config = dict(
    n_layer=8,
    n_experts=4,
    d_shared_expert=0,
    router_score='sigmoid',
    routed_scale=2.0,
    n_head=6,
    n_kv_head=6,
    vocab_size=32768,
    norm_eps=1e-05,
    lr_head=0.00812,
    schedule='wsd',
    batch_tokens=262144,
    doc_mask=True,
    train_tokens=2697000000,
    dataset='wikipedia_en',
)
Below are experts of layer 3 (counted from 0) of a mixture-of-experts language model. Rows are named router (the router's row for the expert), gate (a neuron's input weights, with its number), up (a neuron's input weights, with its number) and show model dimensions 256-383. Each number is 50 + 15 x the weight over its row's rms, rounded and kept within 0 to 99.
Before each expert's rows: "mostly gets" lists some tokens that are sent to it at least half of the time. This comes from a sample of Wikipedia text that the model never trained on.

# expert 3
mostly gets: " |  |  | ", " this", " Championship", " that the", "%) | ", " | +"
router:73 25 70 72 54 45 31 17 87 21 37 59 36 46 52 47 60 54 62 23 50 35 69 67 52 60 55 55 60 56 38 70 40 53 45 23 38 44 44 47 53 24 62 36 47 66 52 69 47 49 23 52 57 52 58 36 25 69 23 36 68 71 48 43 84 48 36 48 71 50 53 82 50 53 63 43 24 54 31 64 64 42 50 42 43 37 48 73 84 62 55 46 34 56 45 48 47 73 61 30 46 31 70 51 69 61 50 51 59 37 49 83 47 52 43 68 63 62 56 52 53 58 25 45 68 51 65 67
gate0:67 59 34 62 28 55 49 42 34 46 53 70 83 45 67 45 41 35 24 49 40 37 28 67 43 47 31 65 44 69 46 61 52 99 27 43 42 34 56 65 70 51 31 19 58 65 27 57 40 62 34 57 50 42 47 52 71 68 55 34 50 29 32 26 43 67 45 51 62 35 78 53 35 20 51 35 31 32 56 44 35 45 46 60 34 61 44 54 73 49 58 68 54 23 61 43 46 73 54 47 64 61 57 39 35 41 36 44 40 86 27 75 47 37 31 68 27 63 58 44 22 62 47 34 49 29 67 21
up0:67 42 38 60 60 44 37 49 31 26 52 83 46 55 26 56 31 53 38 61 74 67 60 57 48 60 49 39 36 74 42 27 76 62 44 76 34 42 73 27 39 65 79 43 35 28 57 55 46 33 47 55 19 46 43 38 46 55 81 46 14 52 29 42 61 51 45 48 57 57 63 83 41 76 33 42 52 34 79 66 64 74 59 74 51 27 39 54 66 68 61 83 56 62 50 42 46 52 39 64 65 54 70 50 22 45 41 58 48 43 63 48 39 59 38 46 64 37 70 52 44 63 58 50 52 41 70 58

# expert 0
mostly gets: "°N ", " | \"", " Music", " Kh", " \"L", " You"
router:44 32 36 28 45 54 61 70 41 54 37 37 16 45 40 74 42 41 68 58 23 34 58 53 46 38 54 15 46 43 64 58 56 64 46 62 38 66 74 36 44 50 45 53 50 61 60 46 63 76 45 57 29 55 36 41 33 31 74 35 95 58 58 59 51 57 23 82 49 55 45 49 32 53 67 45 59 44 57 56 51 36 52 61 40 45 43 47 36 39 64 51 62 64 99 26 57 59 49 40 05 54 54 55 31 48 26 45 48 45 36 70 44 60 40 55 32 28 59 62 48 58 38 28 75 49 59 27
gate0:39 25 59 61 50 65 71 63 37 62 48 50 65 47 37 32 55 65 57 40 09 64 45 84 58 47 33 55 18 31 61 40 46 67 37 71 71 42 60 50 53 38 39 53 68 62 61 54 60 52 46 54 23 26 51 29 60 39 27 34 40 61 63 54 64 46 69 50 65 35 58 46 51 52 51 55 52 48 65 32 87 25 55 35 36 47 42 54 51 65 27 38 31 64 57 28 47 81 53 48 38 68 59 56 42 48 66 22 61 51 55 42 68 59 51 39 71 60 54 60 45 57 39 46 34 54 18 87
up0:47 39 43 33 46 58 67 50 46 70 68 54 51 32 69 50 55 55 55 67 67 46 58 43 63 46 41 44 69 55 35 46 49 28 56 35 51 33 48 25 50 34 33 55 24 71 22 31 48 77 75 32 42 46 50 59 63 54 58 43 30 46 31 33 44 81 42 68 51 73 29 66 54 51 47 65 43 43 55 50 62 56 60 38 49 55 68 48 71 48 73 48 71 48 68 29 35 33 30 56 51 54 65 55 57 54 31 45 68 44 74 46 76 41 65 34 41 60 83 54 27 64 43 27 46 37 81 42

# expert 2
mostly gets: " (born ", ") is a", "i,", ");", " son", " species"
router:27 32 44 37 59 35 26 63 58 48 52 46 52 56 80 37 64 50 42 79 49 64 71 44 31 28 66 41 68 58 64 48 45 52 57 47 46 93 62 52 41 53 38 57 43 85 78 59 56 64 64 59 41 38 26 11 57 57 49 35 54 60 39 37 67 76 51 33 73 68 32 77 34 72 63 44 51 58 53 69 46 68 60 24 51 50 48 56 37 61 43 38 53 67 70 83 59 52 38 50 35 30 57 73 73 66 33 56 65 52 48 33 47 53 41 43 53 58 28 12 99 64 48 26 45 56 56 24
gate0:37 13 42 63 77 58 47 44 31 41 54 51 46 66 40 36 45 48 38 74 75 48 58 48 29 23 26 45 44 53 56 61 43 38 25 53 52 85 54 60 31 77 38 49 33 52 57 42 35 72 56 76 63 47 20 49 46 37 67 50 49 62 56 45 38 48 62 61 48 44 47 37 43 62 59 51 31 50 43 60 28 62 69 56 73 68 51 30 52 25 45 47 53 55 62 48 40 69 56 66 50 60 30 60 62 15 40 46 51 33 35 39 37 57 40 55 55 73 90 34 66 63 51 57 31 33 61 55
up0:40 46 36 28 34 42 58 60 40 62 81 38 40 34 36 48 41 59 60 91 42 70 52 37 62 41 53 05 36 55 48 60 61 47 53 49 51 81 58 36 42 43 46 22 66 35 50 48 54 54 61 35 54 40 40 24 58 50 64 73 50 39 58 13 63 60 59 69 23 44 64 55 58 68 41 69 62 46 56 66 30 22 33 50 84 69 45 43 40 47 42 45 32 67 63 59 55 36 61 42 17 66 65 61 35 30 75 22 62 58 16 55 48 77 38 86 04 57 69 27 56 61 51 29 77 37 53 33